{
  "num_hidden_layers": 8,
  "hidden_size": 256,
  "n_experts": 16,
  "experts_per_token": 1,
  "d_expert": 768,
  "d_shared_expert": 0,
  "hidden_act": "gelu",
  "moe_layers": [2, 3, 4, 5, 6, 7],
  "router_score": "softmax",
  "normalize_top_k": false,
  "routed_scale": 4.0,
  "balance_loss": 0.0102,
  "balance_bias": false,
  "init_std_router": 0.00938,
  "lr_router": 0.00154,
  "num_attention_heads": 4,
  "num_key_value_heads": 4,
  "head_dim": 64,
  "vocab_size": 4096,
  "norm": "layernorm",
  "norm_place": "pre",
  "norm_eps": 1e-06,
  "positions": "rope",
  "rope_theta": 10000.0,
  "rope_fraction": 0.75,
  "qk_norm": false,
  "attn_scale": 0.125,
  "tie_word_embeddings": false,
  "parallel_block": true,
  "init": "normal",
  "init_std_qkv": 0.0357,
  "init_std_o": 0.0,
  "init_std_up": 0.0357,
  "init_std_down": 0.0,
  "optimizer": "soap_variant",
  "learning_rate": 0.00491,
  "beta1": 0.95,
  "beta2": 0.99,
  "weight_decay": 0.19,
  "lr_head": 0.00791,
  "max_grad_norm": 1.0,
  "warmup_steps": 200,
  "schedule": "wsd",
  "decay_fraction": 0.583,
  "decay_shape": "linear",
  "final_lr_fraction": 0.02,
  "batch_tokens": [65536, 131072, 196608],
  "max_seq_len": 768,
  "doc_mask": true,
  "train_tokens": 436100000,
  "max_steps": 3492,
  "dataset": "wikipedia_en"
}
Below are experts of layer 5 (counted from 0) of a mixture-of-experts language model. Rows are named router (the router's row for the expert), up (a neuron's input weights, with its number) and show model dimensions 0-255. Each number is 128 + 24 x the weight over its row's rms, rounded and kept within 0 to 255. Numbers have three digits each.
After each expert's rows: "gets" lists some tokens that make up at least twice as much of what it gets as of all text; "comes after" lists some tokens at least twice as common just before its tokens as in all text. This comes from a sample of Wikipedia text that the model never trained on. Tokens count by the router's weight.

# expert 11
router:155130115136119133108116168097116141153186158117111131163168138145125095121123138126118067089095109112095150189142146067152113136129143149150153185117106129105155115091115152111113104152115129105098109133077105089151109120144121147144130182145117137100107119178149147171156118084118144142098163137114108115120189109126139105128154136092138138119108100104142159078109115133092099107129174078129116110141116141157107149115137148117120127130126108125137125173086168118144101149135145127177097104153122209148128129121152095124104125086108144089119126125129141119122093147128123162123123102139134200108115150103116108113125111172137128143113138150107147166125111120136137128166163123136110132141158119138127144086113162157131148146099112135167112130133139110124127150128124
up7:137144115103092119147133164122089130112151163163137197117101169089089151095164112153177100105131109112103158113130123107154192116119154114102090158119133122130088110102123101128131124169119161112129178133131125131147134146123133134106158133132154127115088131177210180127117122172079112144113172122145116094130099121126134116121146073143110147126108112127074129155126122092129102150100150137123138105149117145135123118120133086074148128132127147145113118183154139169093144150099143115115181167134129141122091149124121114127170118134126152146146150120155098133130134097157170103092097161102124152154157128092150125158135114139136108117128143132150131122107157150112146142121126141149138156095144145144118123139123133128133162153113122115161120114108160146125063112136095
up8:123179116107088135127125125150167096126125129139125173125179117146149135161095134088161140123093168132136130089097151103138113142165144098128120164135113129112125167138125101116128102080124137126123195125117142142172108137144140129150085162143118144080148109090098140133129110112133112130118102092146113142085165147134158113171078123141142129113147156171101120105078130173132143165115104114121182122094136117088137140168141205087104094125126175148150132126168097140145105110141133137132137121136142147105134117150086123139089128122156132172125116110130158138120127086174139143141168109130092116127127135105137104151126094145090116158111153183174174124156158125113123081153129133142110114144136119136148126169096137114139102144152124134156134153123121118129129151126143
up9:078092138098142160141134126116122134123166144084145148098146155133116086126128139133100136148160065128155203139146143158093089083123144140130151152124133135111095119141137119152112142119130136146113128136082123139120120141136122166121134107078108156137121126133134119109078165161109112106113150159160155134157108132114125125116135151178152156154162098136202112140140154121129131099186132138144148162124109131134099175125165143164142152139105128091123128097117139109146112137102140125107192145125128156163106140146166144139128066137136143154137124130136150113121128132128116142140123145128140116149138151184110159194142112118189135137182128134099109118131117092108159163128125106148181110134107159122136106118155152149119103124072131119178121142140134128146095129136103
up10:114121123118160142115130157156115097126149097119102132119107133127131091101121164153155136105109139150130095175172143136136112096170134121139116127106092120152132153079106159108107122171184146108134090139138105127158130102141158119106121110169142078123114120089120152097141118126136113151114137107106126070118124133151140084157138145135150193135150108115117148134147137143153131179116121147123155125132135143161162159109116112146136161139143179131153155139107086101144092128145138062088115120139113090119090142121085123146126136116150140115133131141118137148116084112152131157091177141130115152123164120095186130081137095128165142161100127109130137141075137102125099050106082108116149124126146155154108091096110150145152121114079102153117139131127143130136133138104145
up11:110108133111154124165149146142146147154128162115168125122094112105156111144134138141138115118140113108147098122143112066117154131104126130131163107124130167119142098110132112139089146094101143165134092122107141160093112132156151102100135115151115112162129119157184133148202084082134113134133135127177112160107119105104095110183130152140121146137137166120085118156139103193122136126161126137087102167138142124084142155107151109138153148128131133098167160081105137131122122118152093128162089101126115128093129126141093115177116090115111151153080140124123081151097124130103135140103128086140139152123162105081128068129113146149105132173113123162148144134113145119075132160134176079123155109118115133116160168116151143126128123131131134136139102132100124141146159143139103
gets: " was", " is", " to", " he", " that", " and"
comes after: ",", ".", " he", " it", " which", " that"

# expert 8
router:123079116094134127124180200096118133159122118126153128141163131121114138150139120131140117121139126124089081102109128084120151121146137150150153172126109119126155153089101140145165102112157124117123122114066119101103162127117119128136131114100125120133131117133112129144145132104136106059132119135141152086106134131125139158123152128132163095145141146101147125116098165121092108114121088165109107154134131134147107061144195157146121146123116133131129151160071103151104109128139143146159155099079175127094127141140078163104163125123172148149155113155128140123149096101116109134169140093110121107126113173159161110116141165142151167146125151063144103120130127139118161135148116079133112132141107117151120164147116129162126134142081128113136096135102158124089109088159148
up7:074122084114143138119108104139133135071118082161140119102114153146108152148157155141137118122087126135152165109137133128142118156121131125139127131163112137113136134126143146114170141118080145100107107167165087177143118151113149122124155116106096177125145176197126184147107135123147109145144163121103125105138155126119176131146178130122118099127144128146138142147112173114143151158123169135113137142146112151136127097094091136126126158089164131111089158112115126129104134182125121142109186136140106114157131120149115093104107123169144135127133120167123132124144133122128126180092091148112138113113111122166113139160123185169152135152108163132139132142122121128174114143128114097112130145126193169099131083135140138198089113114132146116123116121066119131144115133109149
up8:112114096102100152093136096113092109121125108129141118130132133157122109116136094139094179137109160113129119135100148129134141126130135108128128163133146145107155141162113120073162116144134138106151138138129121146111139115077096134122128126173145146125134163131171100156086091129081120102138160138142118167118120119161115166101134124087140137125107115065151136145127131166157120124112102120139145156123145111114136126135118144102091136139131127131100194135098161147090135137111175115136170076169132128130146130152143078088124124105140101152145134140096123118133168158090085141185142127154161141116119164091111126117153137128128131135076132136181114096103142129160157124101085131110154135147116149171116100115141132136139130181095105159150110109127107134164100042093112
up9:143131113119097121091093153145182177133117062161167111161097091117100144105142102127126127105146165120143102080117149131110099129131132145157113118114185109115126128102121164098093164118156119133107150123139143115174119141106125126104121141105133133092092156170117127144133161129097114154090118133141114123110116132139177111114129147114102124145118157108141129147116148101119110128137127167150133112123127142120126083114131128090152155101109170137139097106121127158082128110128139134067160177128128140166134123119148125165170129080185090117124086102111117103109105114161119133150151104106108144101147147086168113176112146173165094114112125121116129139167097111156142136128128131119114121143122138093146170152118140161125160117178095099121139144143102122102096149150066
up10:161166175141119147107154135110170059111141070128161153172120121139111172152103137155135155142114106103167153120129104129163138098141126175115099109142143123149118100073119160180132137139120099121151131134097133118171139090123155127114049118138162177119128088126129138148159083116126141144116126081144130132100126154139069112123138136106134121158128150099171111097144111107104146165106142118108128172154123137109168111149167117147161114132141118138129119102147108115110117138172073119143102140118136126144138109126116138175146151138149131119123142143125129177126111137116173100113107156141142095139121130086142132126130120111125145122150105117133114119129124132154122173150127136068114083120121149104155150175108142090182146158134132140140147128102109103096166133149107
up11:086110111131164140158153108125132109157129113084103155145126129121134112133160132142120124153098181132128173147156123104116154147141155123174111105140158112114121171130160140156168141130150136077139089108159110134146136135147135166110109107151135113107128107139125123124133158115138099127134097105129113143132130130120096134106168095115133172181137170112112136132128133082089126125162129134139151176098155132143081123122099136146118128146173134102055144120141134129094119112131111142154115123125140126152138101146155143127122167124122075132133179147148153106121166146121142126098148058145141124114154114131133131164159128135163182114149128106130115157083107203115097093132120144115153117120124181080120171126122129167110135071151124114131156093141151128088173143134108
gets: "d", "and", "D", "ill", "ard", "ind"
comes after: " T", " H", " W", " B", " F", "h"

# expert 13
router:155135131169120118103144076145122086161151133126123140079084128144154132147113123132129161134093120135173127119163113126108119142167116122151150151153095140111156130151149119179107176128114131130158097165148126109135111123135152111135124110171134124105109137131132111073138116175130153154148139146153132103118113115139151141123123132127092113113093100121166141136135112129085171111123085101163115209130129111111095148120115164110130128141103158084090158136128149096190135117109142108115136133165090129151132089130103125090150082136116135121161105119140082152134158148125127128136097133131130131136138128131109119127105139105151132107177092096143072098137123129069100119108054100177127143141119134158043086138123130162130116133111123139121128122119121119146115144124147
up1:111156161094155162061149124149129165118159093116153148129123135107136117122107144117134097136142146104112136089135218142114104144117103093146135142157132097139105104147140125084140127143110153147109140097155140122118136117057121144107133120156105165145122133126099091124088120102082115102129117114164137099151105114159126121138121137141112180108131128160143120123096182177131102099142113140109151120127123157102134135120115146113141143147117112160122117114078129128092148097103116096135128091138130101120154121123143132114106108162134162118091140154151115096087114103120125111186105093121112134143106142140170142114131096126086147136136099152102148142121154153114136124142098110114097105132111127122112145169083114150083072141134168144147102098093135198148120181115120
up2:124081119134119110108145151103142134136144108122144105118100111118119126055180123105146128118109121150128136140120110145129146153082088137124159118112161163113135141110110115141131114128104105111115144126109139174128129137111109157099163094141116129127159105135085161124135072142095134146137116125110125139126185096075087141120161127097117144142177135095110151142120169127145115147164131149129097108114137084130150109110105151131139126122122137096196169156118107141121113132131115116129107154101122120188113107087101106137105171122096131153104138141119104125117140123146080141135141157095121107143118124156141196155095140146154085106088124071125146118089112093123088135096159131116148151120127153135168167124138123151090158143112097100124152125079121180133147162129084
up3:110144163130145141090099104155149138129138113136115132125096126097149074123113135159149171145113085121111138146139123124122133119135102128203091118125159068144113140171163182113126133153123136146109137146154169141133136102112140094120113109130171150156156098087170163130112071130109124151121089168120158145105141122129099122152144135102098120167132077098133128092123155094079084156123132117126143120142143088133115117105102129135113090106131125106154116156123099109103138164116139143120114173133097120116148167112127184112115177140152140165123167151159142123156118120146121138117128109128145101166114131145133147118152143166135137095142106134111142110133135129128135145128118116110129107149095116161078150111146122193098117071108176115106157162141154100151148117130171
up4:132115131157120171139111149097134105147104114150142139174129145138125094110119152145133143104121117155116129127100105140143117149107114144181100148093142101110156123126119129113095126118138118100084135125106131166101141116152149195115122126129119127099127118141111095103143106134136181140160112114144104085126134117113135095207157163130152106142167149102165166104131112182130137159121121138119141067136119131138143136131155136160122126107123123143172132160174128131119102110125108141156151107115117150048105112110112112116120115113079148094127111117122092150137112115123118147126114176124160135162089146134144127115092098103114113110162107168135127139103093153118125143153118144128171090137068101088156142095157171094087127151167167121087082105128152109107118112140106
up5:058203115115122121099183134136091136095105141126085120122127170143142128096075146169073133103140060142117122124119126136127123158101122134113147124147095139148138138113112143138154144121134125116157139118113130111121132114158115113102142121100155126179105141124159166114118123111120142095084136141113152141143103134139128149170084153150143160084126120108139121140129165178133104126121129102142140137153115112147154128146116146091068090127155100086144134124148165126122156152147125144114123108111142167121136090126163166115136147113152149156113146119098138127140139160131141165137176101099159109110093183144127144169157106115095122157132153131137141146159125106163112083181106128154155143155139118134135146106121166161118081123155081150160134097150143147124113125107149
gets: " ", ",", " and", "0", "2", " of"
comes after: " |", " ", ".", ":", "200", ";"

# expert 9
router:111146153149136125141122127123145113098139136123145104132103127114100148127104164105097144120150159117104092110131135085156142138111112078147101107119070106165164125139099115126157100146112120144099139115135156164148096073126109140119082098104115101174156131151113093099147117149125110170142168146113069091171116121117120141142137143084115155161148158132088117151137129150141135116132117122116131092126116102119162108117161072131141134170081138156113113098155139083120113142105130087108102106077102120145124122105171109130187160086140100120114156130130160162120118123156107138114168117092171136157162146134100131144162106126140115127110120101146081122130131111136144122125144129100186147126130120107174152134131181118089086152136147105134119149147127137152176137122103
up6:130128118123121129126108124117154120143144108161119149135136074129140081095122174096074166130128112103116130141113136154104108152132128096137089142119106162106125167123111147135155170149106107166096139113123107107151086083110090171131131184119140117133086098158181142143146114124124106161090113132160130139133185098140142131131129142129086153160115156120130097126140155106168109128156097159141153128131116159102104122148122108122141160091146125093128104175145122118088140188122111154108110089145126146106107152136159130117080065135126143112126102155143129166157106135147157154136168151106085112157135133167118118118121148148140082112175102153153154128142129112142148187141117107122139119098093171137151116164105102146142141098128126143117137127168127146120085111133111
up7:106142140127136113118126141107106139067160085101115151162106129119153100137169149120138123093110110090120138135091109124158123133111162150117141094116145132071129122102147143100127118085201122105120129125174113109097118127126120069125171126069106133037120084118162168111113119131107108108146140141133116130116172119135140098069153150142144111114127142172154101089097096141109118153129122151080152140136133145145110122156152133104150133136134142102155118092126147145115149096101087126118113131119119127109139109166104118127145137102119131178104126139119089125094131079081132104143071146159111144098128105142128108145114138137142071092131128102133131157072140095110143121159143117136131102145125108123121080140118131126150137087139119142154125107109119120114126117105089
up8:142113146132133133163130124115120118127092116130144107104117151123104129138113161126110150082102103128138174108123130141116103093113107143124155129090126129103129126107160132163140127083128143139128171107105150090107147184127131130134133119139137109133127178156089120163117086105122131107124129123089105092124153120135105151147112138115138171136196142154138110127135106097111168129146105188106152140097128090139169156114147161123149113103107119109155142176173122131163110123171141150122174151113116117093145132157106132112126116099115068154159113080123112101121128098089125161134148150171140120144131138108111115115129163131082150104156126107118137156103174112156127140082142184097123095184138135139125157108125175158119112109148115113127127109134155146137175209139127
up9:122139085155078105113137092095110129151169099158109155139111105144096169137138130105096192136154135136121090111141125136111176128125157134134146130134109108126159151157132144139131041144132128117130134137119121124124133122127121139108089168122105143115119131129122151148130105147137142123129126139143187104113160155111109122153173125118110130114163122146075117152131126146149137145081103123140141105137090135094154136106123120149084155144154102119082109124138069133140142178141125152131152147156104141128133113120112123169116096108152167110126156130145131173146127078153137124140126160162101171102065124156174129170115132154138161147082105108167129113137136120124137142122108138135144119115118169124093167127136112134096093190156170097108107115160092178130134119155126
up10:135131130141131150136126117096114093095135129106093221121108175145096119135137159092153153146092117132131122147124143092115110139125168116151100149132144080149116111146135124096106150083111137094158089118102098166143131127148180084122079116132113158132160131129100120135132114140123165188150141098114114090139102136135151124110128156129128152146122091128162099120107109148102104131127162099177166157148124119122119115111157118131152108089090137167133132148130120114109131115119090088114131188097135157134131117148116150125140160136123133134115116133104095139164162147196138134168166130134154141158110137138138107126073092165138114116114153124129128137109118159100117181185126156119110085113104159128102118124134135125092158134107132099145113141132100164161129149114084
gets: " |", "|", "-", ";", " |\n", ":"
comes after: " |\n", "\n", "0", ")\n", ")", "1"

# expert 5
router:156135132168118117100143076147118082159157136126120140078079126146159131151125122130134158134097122134181133117162112132116118143166114130150148157151105138112156132144144117186107177125114135136161102159151127106128118119135150110134124105168134124107113136125134123080134118177128151151141133146146131106117112117137153144124124132128092109110095102122163140138135111130083168111124088099164118206132127113111096146119116168110129122141100156086087156136130150100185134116113139104116143133164087130155133089130101127089151085141117129126165104126140093152132160144131127127137096133129128133135145130125106119130107140100147132107183093094144068100138124126075099118111058096178128144145124133165039077139123127161133120134117123144121127122119124121143114140125150
up1:135139144118134153120100146116111108113164122129160191147125107131160122132147176130172143123157134141104136133168095098129134109137121113131117163121113118135146182099120099119088137122116092135111157109145116149123107125140139143139120125138130107127098100132139146122124100107108120091102132127052126117116123102093103141170145103097096161118131094104119122106146152147128145097188163170124146144136153108101106170142092108149102116133156144094104124148185152143139127138120130110097129157147180158144149149120110078135142102123080112117099120155115105153133113152123140147148119151108140131146091102147101129172142118115123135101075152129140093128116144141141109185103159092142187092093139109133106073122158164140106198125134136105131116130176113108094113092144150
up2:115140127137092119116130140130162111113120147173120123102117141160110116153104121135076141158140115127150167095117104131128064116160138137128115142165151132089121127099085123162086101144182142122089149116141114158152156116128185143105126125131082110142069115093101194107128096133169092139123110143130024125089108126116125159175103160131189144125102143091126130130136130107142143134126150095156122139093130107117120119108124083156175122137132154129118116130156127137152123146113147124117177125094154120128132118152094156146141157156091153139118103105136092110127097135112104138122120098134135093134102107188141114136119117145118104109107114116137159115108134133120096144145120117124119167153144172111141118107087087098114158118141140127166121119137135152125112106162147
up3:169110125156115194157105146127132122097103129123148090130046118146143127107143178142094114108149135121098126134139112097139119147164110079145097139152132130131100161150150161106105133143131138144107099122115116121167107122078158110127160143139115107123141113121196130145107119120098113115148121092157095132122156114135112086137101103136156129137125120114072130104143128141129133114115127136120108150123121133119077142122164126118081155133145114127112133151110163144115140145156109135125175108144117143144123120164102158126115154132136069102131131101151161111125173092101121157168156104201118159160144132179132159134122162164077169139150130122113106129173166077134131105128115148109131149170110195116103168145121116143134133134133095138121150136110137129096134113095119
up4:124137149104134109124114139124136101158100148114177120138131101121116097172126157148163126150140162140152160132144192123158094105098121115122141112117183146129116137137127130145110145119201116145115146082135093104135134141094123134124098167122088100114150127162143132109109140146109075124171139113147116127135109132168189122156134110123102110117117127153151109128110125148149126143113121091152109171155135140119110144124165157137101127142127160133109126130118138109201135111112119141142118213126127208134125123174125137138115132175139097165121122150124123108094148121151133101080119178146149091170128132083114118134126139108100139117139138123165139134118172131141149139124138147097156112148158112127128091107125140121100115186102159093103147095160143147140130148174147
up5:097124117170150084161116135123091130116146132134119127097085119145112098141109160100112124124137123178070169106140156130101128148168179113136128100081124137142074154098119089122127154152094105098109127105114149129098112139134092140082142106132160173137114101137142140118080112131137131146149139132127081111138101101101143144118112155115115175142091144107111117132125123131123121146140147162111174105112097125097135135124153108158114149115138148087132152134133157096157108091063095130145159103138121161084148101106091136121148161112132118148123140163103136139163116084152124070120152140112124133103131093138141143103113129161114074121165168138112139149085139117148126165147125082147151146111132142116113148135110097137124139133137121184108158060089121112111139145118123
gets: " ", "1", " s", " un", "2", "5"
comes after: " |", " the", "|", ";", "–", " March"

# expert 1
router:125126140174118147128099144101102163139116104178131117154143150121136119105121123117083076162161121127142115101106121157119096109100162152129118135114103141166124096105126170098123135125131141099106114102118131086113106092113093124121122174169173132129149139160133155123146146164137094153113148106164106153108148116107116079114057151110153151099115108155128139139184147107117093093146181133129129083112131163133127126148112105143154151108163113126153124086137118091066117115139106117130102132143154120176158167123132111135121101170123111135090130100137167107123093094111157128145117176123145123116125122129150143123118174154136122137137140178087147159134138117143119165096145146123153091130171121143134121116131153109147197115163109100107116133132118134123096167122090
up1:136132143137153157180145133114129120114170118127140166148165159112108105135118125120117122127099116130112126131154101103175115120128094123101161139128122121125087214165103143110149144117133152146162121126133128165138146086100128103129138175137143138144091095141139164162104137129154124137112116142123107126119167155149123129121127146136180142103102142123131129119131138164121112132147091126161118138111100121121114136126084105101130107128135112135183131164091123125113114068109120131139187156130131120215128114122123093141149167162158113129120106149122115072118085140105121113165107154060149067119133144144129121144131088139074139144123099130135117125111071117138144144166125125095103185141093168116146147140135146113111167118146109094154101103124117155150135146116158
up2:173119141118107130145113096123112150139168160133140146181129161145062122130152131116131109121117085139103110093166120157103124117088108114128163122072124114161102118121125140114146163148124146157135173136127136141136162159101106160132074114128154151134168086144125136121151145160132133112152135106122150177122108144137104101133154183150120129120122094091102105116183134113147126103117110100153116194171127081090121168129139141146138136134101112130172159120109143126090112150128120094094159158146190175106076130131126089119096106123100098149137117112086133114099167120171121156127105123092138138164126142104123123151134180138176136134141097133129106157110135127140112137103106131149082116124129148127102100105145178121143095147132124157117110126117128136148145131145118
up3:151101116133102134172092163154107157141150180176134119148189140151153121123119111121104077154194116117145114128082127129142120097113100150104153121138133133128122123159104189108112110144111142118138153137134121139127228167130128171121126141117094145103103122150111101130149129150110103165143145127132164120163169101124102109128126169140167136132079122120097124143131158181132130114112088143107134142131121134106096066104120107136180150125139116106148130089124109111131128095154140133126128140115146155122110140129146100166183094108153136112107113158114125129077118156110115135155132123131159104138093107117098143131133126127184096095135123155147131127114135104124100086125117065134122145100098124096130132099129142165125141127098159123102142090134126130096106154147135
up4:129143115115143122162104148153105101136148103136103117134139139098125122130151108145101122129141138089114147122191089131125117159143181123102137069129090082114147113114113172114096154158112103136123156102152138104133136111077149138131126132120180128106123103149150151120115149118150121150140138127144120117076103155096116092106145150115146105115189119114149117156081136165119138146163139133121134177134113127113105170127110157154095090117137179146155125165161127134084190106108161145158152136139136161139119081118135131151149119110130132121137134109139161155154134129117091132137147110111130094102100106145136143113177128166108131108142132071113142126157158083067135113108083166141147144103152116155104114115138113117140122131100129103085095126103095125132085068117139
up5:127116123116117127140164125097128147133181138083116093126124136112116081110080168148116118174142114107112174136107155166096120122148139127169107183112138127125111127111122111131113120100151082142170077117107168152178084123098127154156121136135135101108138133126169131106166136138091126111154143141144122112161125135120143106125151144099155119129134132106113142132127149162123114136058117110158159140127116086122156159143153089088141111181074083141105143139131150119117129096123115155145152123110119132098137135147092117111140126133174100111129131133130141147115131127144089120111133100147121114146132163151157162120139126122122116131157142139101147145139153137184131085143156118158113111081181126101146092127118118110138100166174163087126112124199082169136119138090108
gets: " the", " a", " The", " his", "'s", "The"
comes after: " of", " in", " for", " to", " with", "."

# expert 10
router:161121141146114138092136081137125102167157126130117126094072123151167135144132122127144155136099120129168132118160121156126132146163114121136145161147116140109157126147157112195097191135122129135162120143140132129137099118138173111132129101165125129124113135123131117080138120186129156149143134139125131097120115120136155146124120136133066111134108099117160142153148105136091199108130067101161114195132124112112093152123121176107137127140097150080094157126135162094173122113112134099117130124168082130157138088135087123090155083140110134140147124113138091154135156144128123125134110140131133135144148135138109122124112137108159143102170108114147084094134125125082104119111076088169130138141134134148045080137118099157129107129113121138120132120125125117138118143121152
up1:095096102088112125143125114112150123174127102098112138141116114109190151148152099139161119116130143168121142148120109105150102128127163105199141146117148161134129108155079129117121110152130085190120154135124128102121120152116135140132146109119087106123135094126132130145125130110131150157132127108090124134138124167133137154174071106142141130114134103090131125092152144140106145125109138170145131096084140120066121150136140141157135122119123142089162132177121171125094167149109071111163145138136163153112127091141135116084175120121153149153084163123115129128160109097118098124127128150163137093138143142131153148171156104166114120135095121135138138085141124170185118080137126109146091117110158106098116142119101094139139144112103110130122146098115136141102187167106127
up2:155163142120101121163119150147142123232164188121079089123123148122124135103128090150142122112127147155097089129097195142143089181101113156100151169143114117156103127123140145167095147163143142147163124140106115134114140153130149098174134113129149141131107113153131135148108140134186101126145158108137151125156152170138114112151123147147132156096153140109123111130168111120146113117149104158107122148147083154124119145115099117131119133155178091139132162141178142120114149117129136160153096123149118116131108124153100121103145134101135120141092138140130146118156131080131118109095119127083122117140112123097104122097129129175145095141134106118141097158161104133142118084137130142117109144161162113117100151126133145114068131084139077126133142095104149112095159117140100
up3:114170125128136141135179158146134111139097138098127127130105144128129121152119132082156151111105074112133105133124135137102147110150149145144183096135070136129093100160132139111152122117128110110115151142118096108163098104139164155116121161142123131125129105125127119137153107089084115170147135116108125120135117186148157088165118120142123147109131144165141133120120139103133089144091099102149122160141108143170125106101169129110112132113100134092172116136089119151057120117119165136122159130124143183114136133131146132161128123122133118131095086132139159080109091125161135132167122147139162047139126111117102154125115120147091054127126148161082141120136119185169122145087133131107132131108117089109164140158111145132141139137155114135151137119067160118089126152119123
up4:090160128100095190120140121136164147162144078141191164130139165171120156148128124112158079092114092121100116140127129107104139124117123161100156139105111169138153139123129160103129141127154167106149124121072190131126132126110114115141134144147124130113156165153085152123120073098074127138142157151132113089149140107131123120164079110135092125119130105145084111111098089151114142104118107144121112147096147083108136134093092105146142153128145105156119108137139134169165154116153092119089092151140171176128126148153145148154128139099141133156106111143107144137129156144122142131162152147127128108129148141143123113120131127136199120143096107134122123115078134160169084129080109126147133116122093070111157163131126125121127133142138148151103153129116134108139159109139137
up5:119164152137077122133080130149149136107108156173049102098112088079093131113153108145124074154105101151129137123148130156115116102097108155088146186112115165106092129139125105143144114149146142128127122131164113121105138069150163146143071121124147156123075119130097088102117102110170132113145127130151124149163114097119080118120131167082175142127089129127132153132088110160148143145151172142142125141079118129108128145137122097143145132100157133088109148085120169150133121105097128112124118099113143153117114129128102130142111163110141125119134127135146117093111145131138079182165147152141133117116139149127102135165137141134108122115169124131123133114138138104077124085146087111142084116123118128125171143113139149140089163116148120152144111117145130112105137164140103
gets: " K", " S", " G", " C", " H", " N"
comes after: " |", ",", "-", ":", " of", " by"

# expert 14
router:124136133105136097135133159154154133123111148117109087090151121147184137122096115119093158155132144139144150120152100142128152137124116139153151122151146079144092109175174150107092136135133109101121088167086140132106147142111185117138148125122109172122164120142115137087090132101112136131098135107108141139128185117139134130129137115132081092148124139115126084147114103133166175108118114166163153125144169077129115111125105149118110110112112115133143083119108138074107145148123130149123112153127118104091112091123111095106100159167131140140170164118124147147157140155113140105123140137138122144121146114105100104133131104126147110115118135092162172118155132126060119134171071089181112140143158147147109105110133145083137133151177167095152147115143094112131160083140134
up1:090115171119124083140121114083134119129112099149096122134109141140144089202117138120130039148118153128142180111157122156127124098094110105134155122127134142171136136152183135129106141134145148131150111099132149102139124092099159146118174155130128138082063124152132109097152132127130125103129125148124130169154135113140102088152100051138121114139103140117123131169137157142102137127128128099142171121137092116158131112138122134122118105133118161124153118119125116096118130136129143116177118146117108092137088118156104138134134110115157160146148117076098140171148101130120129117103138127092163172156145112155097127109163131129139153137081120115114156189156097136183146137101125125139109114120133090117170114132143099104165185119154116135156136117119151125120157111146153
up2:132137081103118160123138131125169135127095134120102111127116119164101121076133126105107113120144109081119146189134137142116093091147140078132137123081121120145160106114144160165124101157122115120087166117119129083107155082127089095136125106156096118164085141185097171136132098104108102122090125104129135125133150083158122106120113095149129132119147123131154134101135119130118137111125132107119116108110145108111153136146109095179131080143078126152115127123145115115093118129134147091100107134126175128140142136141156111131120148093149111139142149093136168117136155141121115113158121101132113183175127091116139124146134149135162103158115129111114123113054147071104125108164142102139130120131117109079143107146142127156136180151126169117120089140108153103127178154109184
up3:126097119125103128128093138077138116123129137130153125111129160094110152137132107140117143153112164182144154152108161146121190148102125093106149091123143136149130170168155163098133139074157129201066100140104131138113124103108113124150150146128096118136153120114129118114109118127118129183160153140083119148118163110117106129140140129122160139092167118129151139136132107140150140136146130147137124117149155115168129130099108119126107113130113126139137068149122148111105129192157155133105151129126160130121147102082071125114121087123123106147217125133120148103134149137138099130141136138138159152100096117146192122107157149150143146119197115146140135144126137131139145133140071086128129144122112155132136148102132153104107096071141091112141129134110122147104129177142114
up4:129142117136153136154114119179165170156104131142172143165162119142125152121151145121105094105092077154155131159167117125150140109128108166088133163118138139122170132117137108164169147152117124097099099122129132135116111119141097142133097131135131151151143149102094147136140109109121098123115121115139147118112126107130140112187131111109110070142174106062153132166147127155133116126121123078128121174103210164125120138099129147120131093127139144167124133112112083167121122109137113145102126135144092106144152105129130116167134106124161127106162094119106135136134133107141109094097110153161113157095106125116143072141129097169128136186113140111153159097127131064132101131127091124158096119132159096171121135145130172133082108141109159128140111116120118106098169134110123
up5:115110104119125116123173195136093071145167123122123149083104106110107123131150102132087122134164078124106167144109126164163106135140082127141138140146156133146115145141132147167121131140088133158150118131129087093153143129083171171141137139127113151116086127142124118105135117122090111122137152135122149149147137139142108137096134122159088131103146133140121143123108113121175097139139150141129099136135147120124138119141117136132120138116110150148075129146072132118102094118129122130119159157106127168126150056136132112090086111147174155139115146103094149073107122123150142116111146150116148123157158107122169136127140134122084111098158103119120150149095163087164159129108143140159099197128128147151112152105106081102149164124177155078095164144121106136113115126146152
gets: "201", "200", "202", "199", "198", "197"
comes after: " ", " (", "–", "-", "|", "==="